{
  "balance_bias": false,
  "init_std_router": 0.0151,
  "vocab_size": 16384,
  "norm": "rmsnorm",
  "norm_eps": 1e-05,
  "tie_embeddings": true,
  "lr": 0.00373,
  "beta1": 0.95,
  "batch_tokens": [32768, 65536, 98304],
  "seq_len": 1024,
  "steps": 5453
}
Below are experts of layer 5 (counted from 0) of a mixture-of-experts language model. Rows are named router (the router's row for the expert) and show model dimensions 192-255. Each number is 128 + 32 x the weight over its row's rms, rounded and kept within 0 to 255. Numbers have three digits each.
After each expert's rows: "raises" lists some tokens whose logits its average output raises strongly, later layers aside; "comes before" lists some tokens at least twice as common just after its tokens as in all text. This comes from a sample of Wikipedia text that the model never trained on. Tokens count by the router's weight.

# expert 88
router:146132116112086094059065071134150226135116119118154145197154130116075130201111130119128110124184178158105150112113156064170088108125125092113128173139131104138126176177102119108065118124094172
raises: ".00", ".9", ".7", "–6", ".9%", " years"
comes before: " |", "°", ".5", ".8", "7", "5"

# expert 35
router:124156124127151141118145074117132168103151147130095110152162113119143131171113156108157130118196185151113168134053132122122130133107135138177077134142132110147165166137080119088116168166057196
raises: "'", " from", " of", "’", " in", " and"
comes before: " of", " and", " in", " were", " are", " to"

# expert 33
router:098108057143097132108073113206148159179149160141138116153169090179136193171096100128152129158201165133099079151113133101147090078160148132096110154147137085098142166197138173143099135111118198
raises: " |", "\n", ")", "51", "41", " years"
comes before: " |", "|", " km", " m", " JPL", "1"

# expert 22
router:105143129189076064104085089161161201162127157153147155182148135147068193153108092129169124146177169169150169143114164091101101142111126057116073147170139139083140176170135162104111159121093191
raises: " needed]}", " |", " →"
comes before: " |", "\n", " –", ")", " is", " ="

# expert 85
router:147142124143080067086103108102159124146090148103158130158132081163114191171150106131163128102212213116140104134082178061127125120117102095102106123120149140137145199176105146111112202169105194
raises: "\n", " ", "\n\n", " —"
comes before: "\n", " ", " 0", " —", " 1", " %"

# expert 26
router:168131140135066109110084065153158128150091120129155097185110170123076165178112085155179095160171218124107135149109109065146076095112136066102090130172136075153133117154113113135099132148154188
raises: "0,", "7,", "5,", "4,", "8,", "5."
comes before: " |", "4", "5", "6", "7", "3"

# expert 69
router:095114142153093107120090087112155168144096162161117120168145128155114140193164088142140148163202159120114147132098134061138113131063130144131091141138140089134180198156095151165106129111090181
raises: "|", "-", "\n", "G", "S", "P"
comes before: "-", "|", "\n", " -", "|---|---|---|---|", "|---|---|---|---|---|---|"

# expert 52
router:113159098181126105077124106134130146138077141148183116161176102165160157168166106108165111138188175196168071121118156094201163080122134067116153117146112097167155178128091186073096091150090166
raises: " of", " in", " on", " and", " to", ","
comes before: " of", " in", " to", " and", " for", "."

# expert 4
router:079135149154070106111084109135176145204060150171112153203141106173145181145126079121122114122174154163116078194109218084102108135124145146136117194122104164117131129112142141163116121149124155
raises: " the", " its", " a"
comes before: " the", " by", " to", " in", " a", " that"

# expert 92
router:125082085159111129106092093148171138153113135155173105186158151119120217140115090101151090096150144075090146127121144095122083113104132102075106086117144089103175141175111142139078143190097149
raises: "9", "4", "8", " |", "5", "1"
comes before: " |", " by", " in", " to", ".", " on"

# expert 59
router:119094095155096096107102107139168167179097155168178121176102158167082197155164088111181098121156165151144129167106147100113085151079142076094085136168179131139153182149092149119101140169093148
raises: "der", "zz", "ž", "ð", "ray", "ath"
comes before: " the", " to", " a", " by", " in", "."

# expert 72
router:131152144163090085114106100158165179133154142139157131143140155178078159168133091130157122133218199174160157125114151091096103147121118094122086142156102122097151198165136160136097115124108194
raises: "\n", " |", " –", "\n\n", " ;", " —"
comes before: "\n", " |", " is", " own", " first", "\n "

# expert 30
router:133134124119132094162145130139120090113130122129099135080097145074146145102103128099145131117100120177151161146175075166159134114090126087161109155111115110174115133123164111172209172101109074
raises: " the", " a", " her", " an"
comes before: " the", " a", " his", " their", " an", " its"

# expert 63
router:125100100157085108054064109152167208222076145099192150129119129169129089197139150076156112141174201125128145086088179110106143106135132106088097097138150124096105165155127164140073146138108173
raises: "ica", "-", "ian", "ia,"
comes before: " |", "ian", " who", "ate", " Conservative", "ated"

# expert 51
router:186110136130090090077140098121171148125122183133135101132137102185145160194123084160181160171142194100115101157111128090113097127144121087148083097183114104119131189125099162158080156200118196
raises: " However,", " This", " It", " These", "\n", " They"
comes before: "\n", " The", " He", " In", " It", " This"

# expert 43
router:156143102151108117071085107140161138124153151165161057162139115171128122161107065113112104146138160071126172142094173161089126129123157097084075164114177130100117146144124141082097156161096167
raises: " of", " from", " that", " |", " in", " a"
comes before: " |", " of", "\n", ":", " in", " =="

# expert 19
router:200158131130075128073069089142120158160063102143124106110137097177102139178126128101154073164175181087173133114101183088154133176101061093080082178150120087125119121155103121101080184142114178
raises: " with", " in", " for", " and", ".", ","
comes before: " of", " in", ".", ",", " for", "s."

# expert 45
router:139132122159120081092109088186142160167112145122120075076106101155055175170159144136155112141174164117190067151151103067164109120090104110122108148122147161103173172147117111119136121141144186
raises: " the", " a", " its", " this", " average", " their"
comes before: " the", " to", " a", " his", " its", " with"

# expert 58
router:110139110170099122098076118152140161153128139171133088149100132134093176193160095095172145088197181160142151163082168038104148151134163126123102147169121123122149154149147149091132122131117188
raises: " ", "\n", " —N/a", " 12", " 7", " 5"
comes before: " ", "\n", " 0", " 1", " 3", " 2"